python train.py --n_layer=14 --d_model=128 --n_experts=12 --experts_per_token=2 --d_expert=128 --d_shared_expert=0 --activation="swiglu" --moe_layers=[0, 1, 2, 3, 4, 5, 6, 7, 8, 9, 10, 11, 12, 13] --router_score="softmax" --normalize_top_k=true --routed_scale=1.41 --balance_loss=0.00322 --balance_bias=false --init_std_router=0.0399 --lr_router=0.000387 --n_head=3 --n_kv_head=1 --head_dim=32 --vocab_size=8192 --norm="rmsnorm" --norm_place="pre" --norm_eps=1e-06 --positions="rope" --rope_base=10000.0 --rope_fraction=1.0 --qk_norm=true --attn_scale=0.177 --tie_embeddings=false --parallel_block=false --init="normal" --init_std_qkv=0.0188 --init_std_o=0.0 --init_std_up=0.0188 --init_std_down=0.0 --optimizer="muon" --lr=0.00796 --lr_mult_o=0.85 --beta1=0.95 --lr_head=0.00825 --warmup_steps=50 --schedule="wsd" --decay_fraction=0.689 --decay_shape="linear" --final_lr_fraction=0.0 --batch_tokens=[65536, 131072] --seq_len=256 --doc_mask=false --train_tokens=525600000 --steps=5703 --dataset="wikipedia_en"
Below are experts of layer 10 (counted from 0) of a mixture-of-experts language model. Rows are named router (the router's row for the expert), gate (a neuron's input weights, with its number), up (a neuron's input weights, with its number), down (a neuron's output weights, with its number) and show model dimensions 0-127. Each number is 200 + 30 x the weight over its row's rms, rounded and kept within 0 to 999.
Before each expert's rows: "comes before" lists some tokens at least twice as common just after its tokens as in all text. This comes from a sample of Wikipedia text that the model never trained on. Tokens count by the router's weight.

# expert 10
comes before: "=", "\n", " |", ")", "\n\n", " of"
router,155,198,195,156,210,231,237,221,207,170,254,247,192,236,174,140,203,156,206,187,179,206,220,130,210,177,167,156,196,199,170,195,205,181,190,174,226,199,226,156,236,238,246,227,135,175,184,171,184,199,188,211,159,202,169,194,202,168,252,137,214,198,184,189,204,226,157,206,208,191,215,186,173,176,239,218,253,182,231,199,218,187,263,224,151,224,241,227,205,237,227,198,218,205,147,167,229,224,213,183,213,199,130,222,150,186,220,165,168,169,153,191,164,189,243,220,174,205,236,221,165,137,236,178,192,196,191,180
gate0,197,221,187,250,219,233,243,230,208,170,148,217,239,211,181,169,244,180,216,136,223,249,234,189,232,229,174,174,198,233,196,199,231,185,198,187,221,208,206,194,211,200,220,181,214,221,212,138,183,147,224,227,202,187,180,208,215,227,162,242,201,187,140,188,249,263,226,190,184,127,240,234,205,197,215,203,244,143,199,201,253,225,213,234,164,178,221,186,226,219,200,174,188,219,163,117,155,179,195,198,233,217,194,215,174,222,165,225,168,248,177,208,210,223,223,140,211,240,202,209,200,194,246,189,197,180,280,203
up0,186,133,198,190,210,143,173,197,209,211,159,190,185,200,205,202,165,275,168,181,174,260,168,212,204,177,268,223,211,197,243,215,224,212,169,189,213,250,156,186,173,215,144,224,227,191,203,243,173,171,216,195,227,236,209,195,216,194,257,209,169,189,212,216,218,194,141,257,205,205,220,183,230,174,199,192,160,239,166,157,160,168,180,244,188,245,158,238,164,205,159,195,181,201,226,205,201,179,196,210,207,214,148,251,216,168,213,240,250,208,228,203,209,228,188,229,196,189,187,236,166,191,183,150,218,184,161,113
down0,220,258,204,251,189,158,225,240,231,249,190,242,179,200,191,193,169,172,182,250,195,201,201,223,223,246,184,170,206,201,188,270,201,183,205,185,250,234,235,280,248,185,194,157,181,190,183,163,245,200,222,176,199,219,161,184,228,170,231,170,148,158,188,253,251,177,200,224,193,185,227,236,249,160,206,185,188,248,263,203,250,219,187,185,228,203,248,226,225,203,176,241,150,178,203,231,157,223,188,190,232,168,243,193,222,198,208,199,175,153,206,193,224,198,253,187,209,170,176,199,243,219,193,179,215,200,166,224
gate1,211,172,237,156,243,214,262,207,172,176,214,233,207,204,150,190,189,166,194,210,226,232,225,186,170,153,223,119,240,201,198,183,211,233,211,179,168,197,252,214,201,162,202,187,216,137,215,213,183,209,270,205,178,202,150,198,150,204,179,213,208,224,177,168,252,166,142,170,227,189,174,188,184,227,196,188,188,165,170,219,227,228,197,234,196,199,233,256,188,202,129,214,177,168,195,182,191,202,227,140,207,171,215,229,210,186,244,232,223,181,198,206,279,188,216,264,208,208,194,173,157,204,204,202,131,186,161,200
up1,204,199,219,211,187,240,246,208,221,187,154,179,222,156,263,147,148,204,202,177,208,264,180,281,167,167,211,231,165,227,147,153,216,174,204,226,160,241,166,255,196,167,165,174,221,216,169,220,193,181,139,182,208,163,185,186,187,218,176,199,220,124,204,191,196,248,241,202,193,160,150,181,190,208,233,206,215,167,216,179,210,212,220,169,179,167,201,182,210,140,242,206,191,209,181,167,236,200,235,223,176,207,205,212,224,132,181,197,192,188,160,188,164,194,233,177,174,227,178,243,154,197,213,233,166,179,175,202
down1,199,254,134,186,202,139,200,228,214,273,221,214,187,170,219,160,172,215,204,211,162,222,165,201,200,253,169,227,207,169,187,174,226,229,147,216,220,237,160,232,181,241,199,178,180,218,218,172,199,242,190,184,200,158,206,180,173,225,182,167,206,197,178,213,280,250,252,213,167,196,193,244,177,215,178,211,251,210,214,180,229,218,195,172,206,167,145,225,255,161,186,190,210,172,207,246,184,238,214,160,200,217,161,190,204,209,148,244,229,202,158,208,184,205,177,270,262,178,197,207,199,228,226,203,236,214,233,170
gate2,172,218,196,176,210,207,241,214,226,196,159,219,231,166,175,182,219,140,198,213,220,192,215,158,170,197,174,150,187,183,165,186,196,194,195,182,227,196,209,174,178,227,234,227,225,169,166,174,216,197,228,230,176,235,231,241,252,128,218,182,218,183,108,211,236,219,158,215,155,204,160,226,113,232,215,220,237,170,241,247,260,190,234,229,234,217,216,201,207,186,253,212,230,210,178,187,235,202,246,195,180,203,219,225,233,216,191,150,182,130,172,174,216,167,229,229,204,243,212,223,193,187,197,168,167,180,218,231
up2,221,239,165,172,186,192,238,195,231,206,173,192,208,174,210,111,197,209,236,265,216,208,206,203,228,125,172,215,201,182,210,117,173,196,169,191,250,192,235,208,206,165,149,179,176,214,196,218,206,215,167,190,264,187,234,218,203,172,162,210,229,189,202,196,212,165,188,172,272,171,212,179,178,191,223,162,206,208,190,217,177,156,192,222,183,197,241,259,206,221,210,167,180,179,191,142,161,179,208,220,160,149,175,244,189,263,227,157,202,154,163,209,151,219,215,188,148,224,197,215,164,208,212,198,167,184,228,222
down2,231,214,168,217,190,223,181,207,172,161,197,259,190,210,220,276,221,185,148,190,245,204,149,177,231,221,176,187,200,182,206,233,193,226,256,210,228,175,226,169,217,184,193,247,170,190,268,186,168,180,193,197,170,192,167,197,199,221,260,227,196,149,183,228,226,156,244,209,212,180,191,171,201,144,169,172,149,195,191,231,235,224,113,199,219,177,179,153,224,181,199,207,185,194,189,267,191,188,142,208,196,219,167,225,188,196,192,235,196,210,192,155,208,162,208,158,219,210,157,170,204,257,251,195,155,210,241,222
gate3,160,210,193,194,231,197,160,194,208,207,190,224,184,293,205,162,239,188,210,235,198,245,239,212,218,223,253,200,171,211,194,182,198,214,262,212,241,172,214,161,217,207,170,187,223,259,187,156,178,209,203,255,177,232,207,220,231,187,236,143,158,198,219,217,187,227,173,144,184,160,193,203,160,218,219,250,189,166,232,254,176,155,214,198,205,177,242,231,170,182,184,233,152,219,170,213,272,226,166,221,204,135,186,203,223,219,195,192,221,173,199,213,212,172,236,198,170,152,172,175,170,191,262,186,245,229,200,209
up3,192,217,221,220,209,163,197,217,221,219,160,206,207,159,170,215,204,237,190,201,214,245,230,211,198,193,192,147,228,203,218,213,212,245,238,199,129,119,192,165,182,222,211,241,173,165,163,155,160,240,195,199,207,199,164,184,191,258,176,226,170,230,156,176,174,150,227,177,256,243,224,156,207,219,206,169,199,187,210,160,197,220,189,127,164,120,233,173,211,258,180,153,190,209,219,154,190,228,191,185,180,226,239,204,210,202,179,198,201,200,180,283,222,180,178,197,185,215,164,184,196,252,223,213,170,221,226,202
down3,196,222,201,181,240,223,183,194,151,191,228,201,165,172,159,176,236,219,242,134,201,177,172,205,169,200,182,183,228,186,194,188,181,195,226,168,174,175,178,212,188,245,174,178,167,192,188,184,249,169,164,244,200,203,251,229,149,257,151,182,209,171,176,201,136,258,180,154,175,133,227,255,226,204,203,258,224,189,202,203,218,198,155,203,164,227,221,247,247,201,244,179,249,225,166,179,213,193,263,187,202,204,224,148,213,158,233,207,203,236,184,239,219,168,233,215,183,191,217,244,191,230,172,204,191,241,232,210
gate4,211,195,219,151,198,152,197,212,196,166,185,224,222,208,221,163,183,186,183,168,251,184,238,163,184,185,204,216,213,215,212,226,198,236,247,236,188,181,192,190,235,222,215,216,158,206,226,190,194,203,230,266,210,231,203,227,245,180,256,171,167,193,224,221,245,225,165,178,227,233,228,272,219,199,185,126,179,134,236,204,230,222,224,236,174,176,168,230,180,180,187,238,244,206,179,188,170,166,183,250,237,203,162,220,148,190,180,202,230,187,174,150,218,200,204,237,184,204,251,158,141,191,161,178,154,264,228,205
up4,235,171,185,261,232,222,188,247,195,195,219,229,214,175,201,172,189,140,189,189,208,192,233,202,215,172,247,248,188,212,198,218,201,179,226,174,204,203,220,202,212,183,210,242,269,186,200,182,206,213,214,119,148,197,242,174,193,178,189,185,194,151,200,149,169,217,176,182,201,287,196,209,192,214,117,178,174,168,179,197,207,165,180,137,188,218,239,221,171,194,214,173,225,189,185,228,189,235,190,233,121,243,201,181,220,164,197,203,246,222,242,155,164,232,209,190,202,243,147,209,201,200,198,203,134,186,224,227
down4,228,216,186,167,207,218,198,209,209,225,152,195,177,193,225,174,197,194,159,127,212,175,227,186,186,194,203,196,238,184,182,242,256,247,197,146,221,168,252,170,215,209,211,189,218,203,180,178,193,229,221,212,197,218,250,205,195,232,272,196,198,193,253,177,176,180,198,164,203,215,196,199,189,197,142,219,196,232,144,177,192,213,257,171,182,255,142,174,190,228,214,238,222,243,170,196,142,236,234,201,142,180,136,189,184,175,230,242,206,189,201,213,204,212,234,196,185,201,168,211,263,181,239,182,162,251,203,119

# expert 11
comes before: " |", ".", "0", "–", "1", "%"
router,224,246,243,181,180,249,259,250,221,162,191,192,183,261,213,167,126,244,227,181,194,207,145,156,229,240,198,168,174,216,248,232,252,235,211,202,188,204,156,211,194,251,207,186,210,228,202,164,206,161,221,184,195,189,180,178,193,192,160,178,223,172,210,205,195,212,221,167,188,208,159,171,246,197,222,165,201,220,175,179,197,238,213,203,203,162,190,143,217,183,219,202,202,218,235,164,203,254,205,157,206,189,222,126,273,155,183,205,160,224,226,239,188,237,213,163,259,210,185,172,231,188,236,220,217,193,173,218
gate0,215,234,208,143,156,217,223,243,205,221,199,215,153,221,176,161,205,211,181,192,203,224,260,163,272,264,181,155,201,247,176,224,195,176,215,211,196,176,168,218,177,191,136,237,191,236,195,192,211,216,212,170,186,177,228,214,169,154,267,238,232,188,199,248,221,197,248,194,167,234,204,213,143,199,240,200,168,179,165,193,250,192,142,214,201,174,148,141,254,210,225,215,212,193,200,203,248,193,233,172,233,177,214,220,251,184,179,214,232,158,201,169,231,181,214,181,201,186,188,186,227,162,177,245,219,156,185,183
up0,187,158,187,225,174,260,247,219,196,182,136,198,185,201,218,204,196,177,214,211,242,232,226,218,239,191,215,170,237,238,212,255,251,221,208,232,216,214,214,253,194,212,211,139,169,219,163,160,157,157,199,206,201,213,192,188,222,236,242,211,176,227,153,191,197,179,179,187,228,177,180,188,201,176,221,195,170,223,178,172,192,244,189,178,158,195,189,130,211,163,215,163,244,242,233,254,192,206,239,222,197,207,155,193,209,248,166,206,202,210,242,175,207,285,215,209,207,166,286,199,139,226,184,200,233,203,202,170
down0,198,212,192,259,174,162,162,241,211,259,152,200,127,197,165,212,212,194,208,173,208,212,265,206,173,225,154,209,227,186,237,178,159,176,221,203,137,210,219,223,220,218,225,230,180,208,217,182,162,216,165,203,205,164,263,173,205,226,270,252,179,213,207,171,260,224,214,238,211,214,228,169,199,247,230,227,241,218,219,173,185,194,178,187,197,223,247,168,244,171,210,205,246,200,210,164,200,192,140,210,198,220,181,197,213,144,189,228,233,247,186,222,190,176,215,236,225,192,211,221,182,203,274,194,194,138,215,184
gate1,226,192,266,186,212,210,209,185,155,204,215,234,185,180,203,187,128,163,205,253,155,171,243,228,200,234,137,179,193,222,225,201,180,244,262,150,186,201,209,227,149,163,225,217,163,161,213,200,202,171,160,210,161,227,161,200,186,216,173,176,251,166,184,230,237,204,219,149,240,240,199,234,220,219,192,196,212,134,168,211,196,252,243,208,204,178,190,196,192,218,158,213,205,206,145,188,188,229,273,228,168,158,205,189,233,181,174,265,189,205,197,163,216,249,236,182,193,180,199,199,195,215,178,199,168,229,209,239
up1,208,241,181,219,182,220,201,194,225,209,204,160,196,182,205,189,209,198,177,188,231,214,266,154,239,216,191,181,184,173,200,211,251,240,178,229,225,254,153,200,200,231,186,202,246,237,167,195,249,193,214,247,199,190,198,199,203,168,202,216,183,239,264,218,174,189,246,162,187,216,205,186,205,169,208,232,194,202,264,255,205,222,193,242,253,211,232,169,221,148,228,253,235,204,212,270,193,198,193,184,219,164,156,217,215,155,203,187,147,202,193,166,157,161,218,241,222,244,182,180,248,159,207,215,292,176,231,189
down1,231,191,190,228,204,182,170,209,233,144,169,240,208,203,249,137,223,237,249,200,214,252,203,215,199,143,244,235,217,200,225,221,194,188,142,231,184,181,167,221,223,253,182,202,164,212,193,266,160,188,253,217,213,173,205,210,238,190,233,208,173,158,214,220,138,231,242,204,187,196,183,171,195,192,167,171,169,188,207,153,211,234,229,205,174,164,153,198,204,202,217,163,164,237,179,173,183,235,169,298,206,229,197,219,184,161,198,161,202,193,169,199,222,173,232,222,178,218,204,165,182,229,274,205,180,209,199,168
gate2,190,232,227,209,227,161,211,224,230,202,186,243,176,225,169,240,199,216,214,240,216,198,231,243,224,165,220,218,193,193,213,254,149,199,216,186,195,236,187,245,215,209,211,181,213,216,243,214,189,157,231,168,225,198,242,177,207,222,169,179,180,119,185,230,226,175,214,193,204,201,217,183,192,222,209,145,235,187,210,133,191,211,165,194,184,161,204,219,199,183,176,257,113,200,232,172,248,263,216,180,169,192,232,134,181,228,169,205,250,229,227,249,196,212,263,168,197,172,160,192,153,191,196,163,181,182,184,253
up2,161,217,228,245,215,202,218,254,218,216,171,168,148,226,154,263,191,239,194,193,186,198,216,212,235,186,243,202,189,179,286,181,182,153,193,185,204,215,157,194,186,225,223,182,224,190,164,187,261,171,273,193,172,197,229,157,153,249,202,200,203,217,165,162,238,197,194,200,216,222,242,226,211,195,196,197,225,166,101,181,219,206,235,191,217,212,199,184,217,158,237,189,204,171,232,201,170,234,221,179,183,141,243,194,218,249,215,208,199,211,210,185,237,222,239,170,230,252,234,197,194,162,190,205,196,246,154,208
down2,190,222,178,194,174,206,159,227,184,204,153,186,175,147,159,193,246,230,175,160,201,199,170,204,189,202,210,232,200,198,170,160,219,220,198,193,202,203,233,184,205,208,262,222,204,155,186,210,206,171,186,192,176,204,194,198,228,216,210,196,158,184,167,180,153,189,209,199,240,175,187,222,250,181,179,214,134,260,187,214,227,206,185,208,273,201,240,217,223,195,159,230,161,229,248,164,275,220,180,196,155,192,206,184,226,182,222,218,203,209,178,211,187,173,139,228,58,159,225,157,215,180,195,233,210,195,211,215
gate3,189,217,230,277,215,204,200,198,207,168,180,219,169,231,239,176,169,193,158,208,221,202,184,182,205,209,221,235,234,176,240,207,243,199,259,160,205,209,253,184,183,175,191,227,244,147,176,196,228,195,170,175,167,180,216,174,201,169,163,210,240,162,265,181,282,209,176,157,200,169,238,222,179,176,241,178,191,201,245,178,246,253,185,264,201,185,200,148,148,193,186,229,214,156,186,139,153,230,195,157,217,219,198,195,232,201,161,222,199,205,183,179,176,266,189,178,200,177,192,193,162,176,233,216,209,169,225,207
up3,242,157,154,201,195,217,229,213,139,199,188,179,212,224,172,205,254,212,215,216,186,203,211,211,221,203,168,176,206,230,200,240,203,199,201,171,189,127,135,169,144,187,201,211,183,174,190,128,253,236,183,236,206,245,169,138,223,220,189,206,173,198,193,194,194,212,187,247,215,167,228,177,191,184,212,284,217,193,200,201,166,195,245,164,175,232,170,216,174,237,182,141,190,154,215,186,230,211,213,192,172,166,188,186,216,203,178,185,258,195,197,239,196,204,159,268,199,160,150,179,211,232,133,201,194,200,252,226
down3,316,178,201,187,173,187,266,169,218,180,209,206,164,265,193,235,193,199,145,187,186,217,210,217,186,209,210,183,242,189,187,258,172,225,265,155,181,175,173,209,182,206,138,235,244,194,178,178,167,166,188,216,197,189,188,176,177,220,227,218,195,170,190,199,168,183,233,164,216,208,204,180,219,212,183,197,222,228,195,196,194,178,195,181,163,182,210,210,199,121,188,257,162,250,199,210,225,261,193,225,161,194,215,215,252,222,229,167,202,233,237,211,166,233,194,202,190,200,153,185,199,269,195,194,153,182,218,248
gate4,216,209,207,142,169,200,238,191,173,195,243,236,175,209,192,162,173,190,219,237,238,233,253,135,240,212,168,167,235,178,160,235,225,205,208,261,221,206,204,246,153,197,205,194,224,224,201,208,169,223,241,252,189,225,233,186,215,221,143,204,228,202,222,190,199,237,210,168,177,233,148,199,245,216,152,149,193,179,258,209,200,202,185,199,165,213,236,184,203,231,226,171,175,203,214,179,194,163,220,199,269,214,250,155,248,186,192,246,205,201,242,173,237,225,212,230,232,224,225,207,230,250,174,189,162,225,175,256
up4,196,231,221,181,221,154,240,221,192,178,237,258,184,202,256,254,243,218,234,193,207,199,190,185,189,169,188,179,200,263,166,195,187,258,124,213,174,179,162,163,230,212,247,279,217,177,172,221,222,189,169,178,201,221,202,254,139,182,201,201,225,223,228,210,200,206,261,207,230,211,163,221,203,157,133,182,182,213,227,235,182,218,231,237,239,205,272,211,200,186,170,237,184,216,182,210,205,205,227,165,146,201,176,252,193,200,216,220,202,220,209,235,233,179,190,230,172,250,202,236,183,196,204,181,229,168,179,226
down4,193,182,198,207,145,200,208,239,207,252,221,212,245,208,217,153,181,173,229,254,204,195,224,206,179,190,199,174,219,231,142,201,177,138,237,222,192,174,273,217,229,176,164,193,192,225,252,184,163,198,208,212,181,162,203,137,217,233,186,244,224,201,160,179,305,223,155,192,191,200,209,179,224,206,197,239,145,201,237,222,223,223,214,146,202,181,232,191,249,237,152,207,238,156,197,161,200,185,202,229,212,222,223,238,176,178,197,174,210,212,152,227,187,218,177,195,150,179,232,195,196,236,241,197,190,167,174,244

# expert 6
comes before: " of", ",", ".", " was", " to", " is"
router,224,205,150,200,218,205,167,221,231,213,200,185,203,131,213,177,226,205,185,265,181,204,230,205,154,177,177,184,158,174,168,187,209,145,187,278,209,226,150,215,241,201,206,228,186,201,242,186,182,204,217,159,208,181,155,207,254,220,213,217,213,141,144,173,202,164,200,220,157,197,225,146,218,232,178,184,210,198,192,185,197,197,176,184,192,220,220,269,216,230,207,174,164,227,193,220,231,195,176,235,217,112,201,242,273,196,190,195,243,243,162,228,182,177,199,240,198,205,158,217,197,248,205,177,143,201,172,218
gate0,178,236,166,197,180,218,174,192,215,204,213,225,188,184,203,219,227,200,216,165,174,225,214,138,198,190,224,211,160,157,197,132,227,115,164,201,241,242,245,192,197,242,219,173,220,177,211,157,214,195,237,148,170,204,211,168,166,194,192,135,171,205,182,180,245,215,182,183,152,195,241,168,219,168,181,209,168,183,196,189,207,193,148,148,189,164,218,225,243,249,230,212,160,184,180,201,247,190,191,244,172,214,171,198,197,203,199,174,208,154,94,236,205,245,237,188,225,173,206,186,253,194,168,186,164,196,206,202
up0,209,210,207,234,223,124,195,246,199,137,195,180,207,205,174,234,219,219,216,171,231,221,202,220,228,237,212,187,173,175,218,216,215,225,207,181,206,122,183,230,195,229,163,230,168,196,195,210,198,239,181,236,144,213,178,196,225,166,173,182,204,229,245,212,254,176,118,225,203,212,237,260,198,233,206,195,246,177,210,248,160,136,177,239,155,185,258,180,210,193,212,224,217,237,178,213,176,262,216,234,181,168,187,179,162,194,207,205,253,203,164,222,184,190,199,221,209,200,209,220,164,219,263,208,228,179,241,251
down0,211,224,170,224,154,177,204,204,144,192,202,145,196,194,251,237,202,178,273,226,228,185,157,202,183,206,219,204,254,220,246,205,254,187,205,249,195,232,187,267,170,230,207,184,232,208,188,182,225,196,202,163,198,140,213,148,153,183,175,185,240,215,126,169,164,173,183,236,248,202,230,197,267,191,191,198,203,164,154,207,186,174,172,219,169,179,251,216,201,203,167,213,252,164,161,152,181,201,259,193,235,180,191,198,195,161,213,212,216,206,161,168,216,212,172,208,211,196,174,172,186,226,259,234,178,207,218,200
gate1,185,244,176,203,192,187,196,137,218,207,210,196,229,214,203,165,202,223,229,236,172,228,233,239,209,156,193,198,208,211,223,170,221,184,223,207,194,194,133,192,187,132,201,222,166,202,197,176,203,229,223,266,209,209,183,166,210,184,173,220,197,196,217,145,216,130,185,161,236,179,206,182,166,166,213,243,148,179,199,152,218,162,161,175,239,172,214,184,199,209,265,235,196,176,179,176,161,182,234,220,218,173,193,224,235,251,220,170,197,204,169,191,235,164,224,181,216,200,164,226,179,202,231,119,123,128,164,202
up1,258,156,217,182,217,213,264,224,193,96,246,184,181,184,268,159,256,193,167,179,192,161,187,200,156,207,179,193,190,201,210,138,204,208,168,183,226,162,230,163,139,243,188,172,197,240,165,208,204,176,178,199,231,177,183,209,211,203,216,227,173,241,211,233,211,235,250,195,180,207,219,183,223,179,212,192,199,177,214,179,180,191,231,197,172,259,189,228,213,186,161,197,228,196,186,204,215,195,233,214,160,222,159,226,232,177,162,236,230,218,226,174,217,218,192,198,125,177,252,202,169,186,214,248,223,154,233,165
down1,171,240,207,239,218,175,205,207,270,190,178,226,160,176,205,208,204,138,199,178,202,166,206,204,215,210,183,185,196,200,197,292,124,208,170,176,177,156,275,200,171,208,177,166,237,205,189,192,216,181,221,200,163,196,243,228,223,213,148,195,165,220,228,221,186,228,194,136,184,166,250,271,196,263,202,172,234,204,182,148,191,188,214,212,211,178,196,144,211,206,239,213,206,171,207,181,218,240,225,189,207,221,191,184,155,210,242,174,233,129,199,227,152,232,182,160,198,230,225,176,166,200,241,190,185,206,205,196
gate2,200,237,174,222,237,247,201,220,254,146,178,194,196,122,192,177,197,176,184,233,182,255,187,163,238,196,217,186,200,173,160,174,223,205,222,244,182,222,207,170,204,209,182,255,222,200,239,208,232,230,210,224,151,200,166,197,212,199,138,241,229,188,184,179,227,174,213,176,208,234,175,192,146,170,126,253,210,145,187,192,177,228,198,219,191,198,170,175,243,218,199,248,213,190,194,179,195,187,189,212,224,193,215,185,235,167,194,219,190,203,72,187,209,195,211,226,231,221,201,201,229,178,227,197,193,195,202,284
up2,205,249,178,203,171,182,228,140,188,198,220,211,179,230,204,184,210,194,206,220,233,189,215,198,154,226,185,226,209,213,144,270,184,260,191,216,153,175,180,191,188,216,240,153,181,218,178,266,216,126,177,196,246,231,210,190,209,212,201,183,240,198,220,257,168,174,194,193,247,264,173,207,193,210,251,166,172,182,210,208,198,208,194,170,195,190,188,215,246,184,226,135,197,253,231,198,213,167,244,184,218,189,210,235,217,174,219,212,209,206,210,221,150,225,195,201,221,290,149,145,237,168,253,204,228,221,191,210
down2,225,172,175,222,194,208,197,186,210,234,193,195,172,210,227,202,241,201,181,165,230,188,238,214,182,149,134,272,197,232,222,210,247,202,221,213,224,190,216,198,197,179,227,188,172,181,189,184,198,177,267,253,232,188,246,224,235,222,172,163,188,178,220,195,257,248,199,254,206,199,175,247,211,205,226,208,204,215,231,131,195,167,197,154,222,200,176,247,210,198,218,146,211,230,131,225,165,227,196,166,227,226,235,254,141,166,192,162,223,177,228,210,228,195,187,166,183,164,223,228,161,260,171,176,236,173,175,171
gate3,213,257,166,198,235,208,202,200,231,214,203,184,204,178,216,221,190,196,214,210,202,270,245,218,205,205,139,189,169,194,206,209,148,185,228,201,151,206,182,233,211,186,172,210,180,196,170,192,205,157,225,192,166,197,213,190,210,218,149,190,236,227,178,201,194,180,203,200,189,264,224,181,201,242,179,229,265,210,181,209,201,224,217,225,177,262,156,217,222,244,194,189,172,194,138,209,160,213,130,178,183,185,202,263,199,199,176,158,264,231,148,239,222,229,211,196,155,150,170,242,190,189,263,164,200,158,123,203
up3,173,213,247,206,224,173,192,190,234,149,200,181,151,170,174,137,154,166,183,150,165,238,204,167,212,201,277,195,217,241,192,185,165,211,207,217,198,260,250,221,208,231,222,207,179,223,150,175,176,183,186,200,211,176,216,189,174,194,242,177,151,199,258,188,172,243,166,222,203,215,188,259,232,170,234,201,152,199,198,206,138,212,234,192,226,198,167,188,213,231,178,198,237,187,240,233,221,161,213,233,159,233,206,190,194,186,188,207,221,237,245,182,182,217,169,260,214,204,215,216,258,176,184,219,273,169,171,174
down3,228,173,224,231,160,205,187,144,220,207,144,220,185,211,166,147,260,225,189,158,183,177,206,171,240,148,208,234,217,171,188,199,200,198,214,180,211,175,187,191,190,214,251,218,205,204,233,164,181,214,211,210,212,147,199,233,240,147,196,153,224,196,191,171,206,188,217,184,204,209,189,210,241,215,169,248,210,189,158,211,221,211,178,244,190,197,153,196,199,160,252,156,204,174,212,188,230,168,230,158,221,155,224,185,164,272,161,256,196,183,239,232,213,184,219,252,173,188,223,162,126,196,235,157,138,206,224,154
gate4,210,241,232,235,201,168,222,192,181,168,227,213,199,179,205,121,151,194,179,203,178,179,251,216,215,187,222,177,211,162,166,158,192,201,191,219,221,218,194,280,141,221,177,189,247,132,238,181,187,221,226,205,187,239,193,204,236,179,169,226,184,205,186,209,242,210,225,176,153,118,206,179,139,217,200,204,127,131,209,218,231,189,197,203,209,163,189,232,149,198,271,204,186,204,224,228,173,222,179,244,185,160,207,193,198,165,209,217,240,179,199,248,180,217,218,254,201,192,198,211,196,231,168,210,161,220,218,186
up4,218,255,184,262,155,168,176,206,236,202,196,228,250,173,270,220,133,156,211,144,187,258,174,167,218,176,184,172,228,217,159,236,211,218,170,248,202,161,177,225,200,187,217,196,245,203,182,172,166,159,197,211,177,193,216,163,225,216,166,213,215,173,233,205,212,232,195,153,171,185,218,182,183,182,197,227,117,205,203,151,176,200,246,203,214,271,194,251,155,212,220,189,231,203,218,247,206,213,220,197,194,227,216,208,208,219,188,214,212,202,177,203,193,168,240,234,215,217,197,197,216,187,220,259,124,182,236,237
down4,224,253,257,176,135,167,179,192,134,221,237,209,239,215,178,216,156,176,184,224,165,200,192,237,174,251,170,221,195,219,184,188,163,181,227,201,171,182,168,217,186,160,219,231,229,174,175,184,252,244,196,169,209,161,209,208,198,206,177,196,210,181,200,237,163,190,209,179,206,182,195,142,150,224,200,216,178,146,194,196,188,189,176,137,257,233,176,217,237,207,264,227,172,195,224,237,183,195,184,185,232,174,169,177,240,167,222,207,136,175,159,251,204,171,187,267,247,223,240,172,216,211,180,238,183,223,189,207